Weights of a small mixture-of-experts language model, trained from scratch on English Wikipedia.
Experts: 128 squared ReLU neurons an expert, 2 picks a token, a softmax router.
Below are experts of layer 8 (counted from 0) of a mixture-of-experts language model. Rows are named router (the router's row for the expert), up (a neuron's input weights, with its number) and show model dimensions 0-127. Each number is 128 + 24 x the weight over its row's rms, rounded and kept within 0 to 255.
Before each expert's rows: "mostly gets" lists some tokens that are sent to it at least half of the time. This comes from a sample of Wikipedia text that the model never trained on.

# expert 25
mostly gets: "line", "zhou", "etch", "enger", "igation", "elling"
router [123 173 132 130 120 103 154 149 146 172  96 166 142 117 159 141 132  95 132 115 141 123 142 126 150 148 135 107 154 158 174 136  87 102 126 139 154 150 145 159 123 156 126  98 120 112 166 160 168 129 105 110 128 104  96 111 116 158 158 108 166 132 116 119 132 146 161 131 105 124 139 107 154 159 102 138 124 102 158 118 106 106 118 112 142  58 119 130 128 122  91 147 116 149  85 109 121 119 144 112 128 129 104  68 118 114 145  96 114  99 110  72  69 109 109 132 151 133 104 108 104 116 114 114 115 181 135 103]
up0 [121 128 106 104 105 131  75 162 129 128 164 133 130 130 144  92 128 115  83 122  97  71  83 103 123  98 161 111 134 111 147 120  77 117 111 133  92 145 105 130 131 142  85 130 120 108 139 115  95 168 104 118 114 126  86 147 115 131 132 141  93 118 123 122  97 149 107 128 147 171  96 125 101  76 147 106 133 121 172 108 143 152 162 126 140 124 144 126 153 157 167 131 113  79 125  81 130 142 127 147 148 121 106 149 100  99 154 122 143 102  88 135  87 155 139 116 108  87 147 118 148 107 122 135 172 110 105 137]

# expert 30
mostly gets: "aug", "tain", "rid", "vest", "fic", "ollow"
router [116 126 135 164 128 131 107 102 163 119  95 136 146 117 114  90 160 111 161 142 108 136 132 153 127 168  99 146 163 150 128  91 112 128 148 120 174 108 131 138 184 127 105 133 152 154 149 116 150 135 112 137 102 134 167 124 134 102 134 116 109 141 148  92 111 136 163 126 122 115  88 134 125 153 140 160 134 131 131 111 110  71  93 118 135 148 114 131 126 150 106 141 105  95 135 134 154 133 173 130  80 171 150 194 181  99 119  60 130 119 172 120 161 111 104 110 123 118 145  97 140 129 119 146 103 117 145 105]
up0 [133  89 121 104  89 163 151 105 166 145 149 145 145 106 131 103 127 115 104 150  80 105  81 127  98 103 122 101 156 123 150 106 102 136 139 124 107 105  87 143 152 133 120 112 109 136 130  93 100 118  98 102 147 118 136 140 160  85 127 184  81 140  72 147 116 116  76 114  93 115 115 130 117 127 153 131 135 135 150  95 132 129 157 126 114  89 142 123 115 129 133 116  75 135 148 126 122 104 145 115 111 154 116 101 122 165 104 107 120 116 129 137 119 165 136  98 130 178 151 114 185 104 142 142 179 126 150 144]

# expert 23
mostly gets: " Richard", " Chris", " Binomial", " Alex", " Jean", " Christian"
router [137 138 106 173 103 129 121 129 100 110  99 135 156 152  82 146 166 167 115 157  99 137 152 163 129 159 105  88 124 148 111 152 102 109 121 126 143 139 132 132 116 153 124  89 163 111 114 134 163 138 127 111 135 182 130 121 173 130 144 114 145 130 146  85 176 136 165 108 109 159 120  95 139 129 132 137 154 112 144 144  89 162 125 176 161  86 147 116 159 114  86  94 168 156 157 127  93  99 140 105 151 110 163 112 159 135 100  94  95 124 139 135 105 123 124 143 164 163 137 126 122 148 129 110 130 124 135 101]
up0 [164  96 115 122 111 150 139 122 150 156 126  91 184 158 141  95 134 116 130 114  89 139 140 117 136 102  91 117 121 113 153  86 119 159 106 125 105 111 144 116 139 154 137 136 103 132 109 108 130  94  86 128 137 147 129 159 139  81 199 141 162 131 106 117 128 149 164 114 120 158 146 120 137 128 112 121 132  93 145 163 117 156 182 141 109 138 120 156 110 153 121 139 121  92 113 147 154 159 150 142 127  63 126 122  95 116 150 112  89 151  74 114 110  91 125 112 150 135 100 152 119 106 149 177 143 112 134 147]

# expert 69
mostly gets: "|---|---|---|---|---|---|\n", "|---|---|---|\n", "|---|---|---|---|---|---|---|---|\n", "|---|---|---|---|---|\n", " improve", " prevent"
router [ 93 139 125 138  98  97  97 168 100  87 160 153 147 133 135 149 136 106  91 157 158 117 123 125 134 112 106 115 114 112  85 135 106 119 134 138 103 158 127  94 109 137  99  95 108 148 147 118  89 160 154 139  98 146  96 117 161 131 147 128 101 114 143 122 125 148  73 122 129 140 120 166 125  91 163 155 128 140 102 111 169 139 127 156 134 103 102 139 118  99 108  87 122 121 125 125 177 107 163 123 150 116 143 135 110 122  67 133 118 114 139 163 170 100 119  69  83 141 135 127  89 169 142 132 157 129 137 120]
up0 [112 124 114 133  68 151 143  90 121 106 123 130 154 139 134 136 131  95 138 128 102  66  85 163 132  89 125 132 125 148 159 124 127 150 127 109 140 158 111 150 135 121 128 138  77  97 104 125 133 175 120  92 170 137 103 109 158  97 128 157 122 123 149 110  92 120 100 146 120 130  93 108 106 163 114 146 122 114 159 133 156 179 124 146 125 123 130 130 142 175 158 103 117  98 133 148  87 135 133 170 128 114 132  95 137 139 127 133 116 131  44 120 136 107 126 111 113  86 104 155  91 166 136 109 144 108 133 121]

# expert 73
mostly gets: "arri", " Do", "ER", "ourn", "ED", " Rem"
router [ 90 154 115 119 162 135 112 109 124 136 184 133 128  87  87 121 132 135 113 155 120 118 132 117 137 108  87 111 167  97 131 101 141 115 118 115 120 139 127 129 120 136 131 108 136 107 169 125  75 145 143 180 111 184 118 138 132 121 171  86 132 106 131  95 117 120 162 139 162 135 114  94 142 104 162  99 163  98 161 109 101 109 127 110 161 138 123 106 164 123  84 160 120 111 129  85 131 127  86 148 153 126 105 122 142 141 107 120 142 121 152  90 136 133 125 108  75 166 150  92 124 159 163 113 112 143 152  96]
up0 [138  96  94 121 111 150  70 137 144 107 105 115 161 156 116 138 135 103 118 138  97 145 122 168 122 103 146 122 139 121 137 142 143 165 152 129 118 116 107 129  94 166 124 128 133 144 119  97 136 131 126 114 129 168  85 148 159 119 141 181  81 100 138 110 121  88 120 106 102 128  96 131 115 148 132 149  97  91  97 122 124 176 159 129 150 147 137  92 184 103 135 114 115 121 142 105 114 128  83 200  99 139 117 146  90  88 141 139 167 148  97 130 164 108 126 146 123 127 161 127  90 120 125 123 150 121  95 135]

# expert 26
mostly gets: " married", "aced", " broken", "ried", "aked", " rescued"
router [131 144 139 137 119 149 164 120 132 109 133 153 162 105 148  95 177  86 125 105 150 100 148 179 162 160  88 169 134 139 154  81 138 127 166 119 144 131 113 128 102  88 125 109 105 164 138 104 102 155 169 140  88 166 130 136 101  90 112 137 135 112 160  80 128 135 145 117 122  97 112 103 134 102 148 157 119  80 147 111 119 158 114 151 148 134 118 123  99 126 137 103 105  94 115 141  99 155 101 109 126 145 142 143 180 128  95 105 129 103 184 142 118 127 115 167 117 134 132 153 140 149 154 107 138 117 151 137]
up0 [155 125  89 145 127 139  99 162 124  88 153 179 141 155 152 134 131 129 136 115 109  99  95 133 114  92  98 134 143 124 127 127 137 118 106  88  93 156  91 119 131 135 106 124 124 125 186 124  88 173 130 131 143 158  97 167 150 109 137 185 109 107 123 140 109 158 129 136 129 123 121 125 117 113 127 124  89  89 131 147 197 163 139  92 156 103 187 112 154 129 133  98 139 102 149 106 105 123 140 149 176 112 128  88  97 111 143 137 148 157 106 134 143 131 129 152 155 122 153 122 139 151 115 147 155 117 135 166]

# expert 57
mostly gets: " st", " per", " Per", " Phylum", " test", " cent"
router [116 147 143 139  81 120 106 117  78  90 103 154 126 126 109 140 112 179  95 109 166 116 122 121  90 115  97 150 150 168  99 102 106 115 159 146 155 171 144 124 113 137  99 122 163  98 131 158  93 124 141 129 102  83 123 113 161  93 114 133 140 113 135 146  97 151 135 119 137 136 109  93 141 144 144 149 111 112 130 140  85 179 106 130 112 143 129 161 152  83 136 113  99 149 172 144 141 157 110 129 155  95 110 133 135  61 168  99 119 135 133  92 134 115 113 105 135 136 106 159 131 123 151 103 140 155 106 122]
up1 [119 118 130 145 138 121 128 127 109 107 142 123 169 136 109 145 157 151 140 142 156 122 166  96 160 108 125 101 129 131 134  89 115  91 156 112  74 125 132 150 162 115 129 129 149 129  88 123  95 119 124 122 154 143 190 122 137 153 125 101 117 181  98 149  88 124 127 140 127 142  96 113 149  48 150 144 126 169  92 136 162 149 139  89 121 132 133 132 113 126 113 107 161  86 150 162  82 119 157 141 124 131 112 119 139 123 159 169 146 116 122  71 159 165 131  78 153 124 116 120 126 118 134 149 100 130 112 134]

# expert 55
mostly gets: " Kir", " Fal", " Mak", " Mil", " Dar", " Mur"
router [151 134 118 124 124 102  94 142  95 135 114 138 116 138 112 155 112 139 131 181 131 154 149 132 124 168  84  97  87 100 123 148 155 136 161 163 114 145 121 108 165 137 175 120 143  94 107  97 173 123  91 124 142 127 144 119 130 124 130 136 125 119 135  85 202 121 163  98 113 148 118 137 100 137 133 147 171 158 144 164 126 172 155 127 148 139 167 141 136 139 114 113 167 162 139 134 134 126 129 110 138 143 138 129 108 144 146 150 115 117 174 133 151  93 143 129 199 131 128 172 140 172 118 112 135 120 127 165]
up0 [148 113 130 122 103 198  90 166 125  94 201 181 137 131 129 105 164 104 113 129  84 115 112 138 124 113 101 175 115 134 137 118 108 105 129 113 108 152  89 138 109 105  97 127  84 126 124  97 110 152 103 140 121 154  86 143 169 103 104 158 109 126 127 132 108 135  93 109 113 129 118  94  75 103 128 111 103  92 122 163 153 160 125 112  95 113 141 119 147 116 148 119 134 122 143 116 146 134 137 147 117 113 150  98 112  72 126 101  97 120 116 101 172 132 169 132 138 137 150 144 115 135 140 105 121 119 125 127]

# expert 32
mostly gets: "apo", "ollow", "found", " Bomb", " Buck", "alk"
router [141 179 103 163  97  50  91 142 116 173 103 140  95  95 130 107 135  91 112 123 157  63 106 111 169 141 126 128 128 149 152 118 117 126 106 178 155 119 131 136 134 160  84  89  94 119 116 132 135 164 119 125 121 162  95 122 130 127 141 119  97 112 101  95 122 150 136 115 110 134  97 136 148 143 147 127 114 113 170 140 105 151 135  94 128 121 129 118 120 119 128  81 127 137 111  81 130 128 119 120  80 138 127 101 126  89 135 126 131 110 133 110  79 105 123  71 115 126 137 120 132 151 139 142 127 160 151 142]
up0 [113 130 145 117  96 146 120 148 135 151 161 125 180 142 135  91 135 113 140  55 100 132 128 118  84 109 140 125 132 103 137 117 117 127 136  98 114 167 128 116 115 115 131  98  70  98 136 110 125 161  88 128 134 121 106 147 205 139 120 147 109 132 129 119 120 157  78 109 130 140 140 139 106 120 110 119  95  75 145 145 158 129 117 147 154 130 186 116 155 122 116 158 131  95 127 117  80 132  89 143 111 113 130 100  76 126 130 123 118 110 117 123 151 115 119 142 100 155 124 191  99 124 125 136 157 102 133 143]

# expert 40
mostly gets: "di", "″E", "ih", "unct", "li", "-h"
router [ 90 134 128 139 139 116 118  99 158 121 119 133 114 118 128 166 116 105 157 123 120 114 122 149 103 152 119 114 128 124 129 118 130 108 152 118 184 143 105 147 120 120 146 105 145 109 164 176 178 121  92 109 111 109 153  88 138 142 171 116 140 107 145 106 111 154 115 138 133  85 151 120 170 160 139 106 113 108 138 108 138 109 112 130 145 180 130 121  81 108  90 146 112 116  97 134 131 140 132 142 169  58 138  81 147  92 109 123 144 123 143 104 130 154 178 172 143 156 131  93 150 161 131 134 168 160 161 144]
up0 [145  81 129 121 110 125 127 119 131 105 135 148  99  86 123  94 136 127  92 164  88 121 120 165 108  93 158 152 138  81 142  92 132 161 121 128 101 156 142 158 135 109 106 153  75 113 152 132  88 131  79 128 125 173  93 129 128  81 152 177 106 147  97 156 145 145 117 122 125  89 146 131 118 123 155 173 105  99 116 144 144 171 142 126 157 179 106 106 138 138 154 125 149 108  99 147 136 145  88 171 115 127 107 110  80 143 133 134 133 104 138 109 141 152 151 119 138 112 140 127 137 111 109 147 148 137 114 143]

# expert 31
mostly gets: " Serb", " Jones", " Mills", "mann", " Smith", " Baker"
router [153 136 135 158 120 118 173 147 105 122 111 153 128 147 115 118 146 180  74 160 110 101 136 156  90 140 109 141 137 159 113 133 118  87 111 157 146 120 135 153 113 163 107 118 154 107 154 136 122 145 109 120 139 129 114 100 157 105 116 158 158 150 189 138 168 153 169 133  79 116 152 128 119 168 133 139 120 133 119 157  95 169 110 149 145 126 145 136 108 110  99 117 152 116 138  91 104 101 128  78 117 119 116  97 174 129 158 104 109 105 131 108  97 107 151  95 113 131 130 117 135 151 163  77 119 145 141  88]
up0 [142 136  98  91  83 102 121 110 155  85 155 114 178 126 131  62 144 121 139 115 141 105 104  84 105  97 156 109 122  91 109 121 144 153  97 118 115 110  95 133 129 140 150  97 122 106 144 106  97 124 117 135 111 107 129 163 163 150 120 150 118 123 131 159 142 141 142 139 106 134 130 174 120 116 154 140 125  99 129 177 167 140 160  96 130 101 172 134 144 116 161 133 116  77 108 135 113 109 173 202 115  99 127 133 111 114 122 101 151 129 130 111 140 140  95 100 147 104 131 151 134 140 127 127 137 168 123 161]

# expert 78
mostly gets: " Rub", " Vik", " Sad", "ad", " Sak", " Shir"
router [115 158 101 151 106 100  84 152 168 144 124 138  87 112 112 162 145 120 154 135 101 113 149 137 128 145 131 100 143 118 122  99 116  86 108 160 109 149 124 134 114 118  82 164  95  81 161 130 152 147 113  78  89 148 116 117 128  95 162 125 141 117 130 117 120 109 149 126  70 155  78  90 135 131 111 145 123 110 179 156 122 102 101 122 172  83 118 119 168 136 123 107 128 111 104 100 103 146 109 134 126  93 127 103 126 120 130  98 109 137 136  93 118 123 142  80 137 129 126  99 127 114 159 115 113 159 171 138]
up0 [158 136 136 168 119 150 123 164 117 151 173 135 131 130 172  86 130 109 119 161  61 109 140 109 131 104 137 137 130  90 125 138 137 152 142 117  82 142 118 131  79 109 143  92 102 145 133 122  69 112 132 113 127 143 119 136 128 115 150 148 127 100  85 131  71 118  92 124  75 126 108 120 153 136 128 124 103 106 154 150 162 142 188 122 141 118 160 119 122 166 138 142 135 115 128 101 130 155  79 113 146 141 121  63 133 170 130 157 129 102  98 131 129 154 122 119 136 119 114 115 117 155 131 146 140 138 147 169]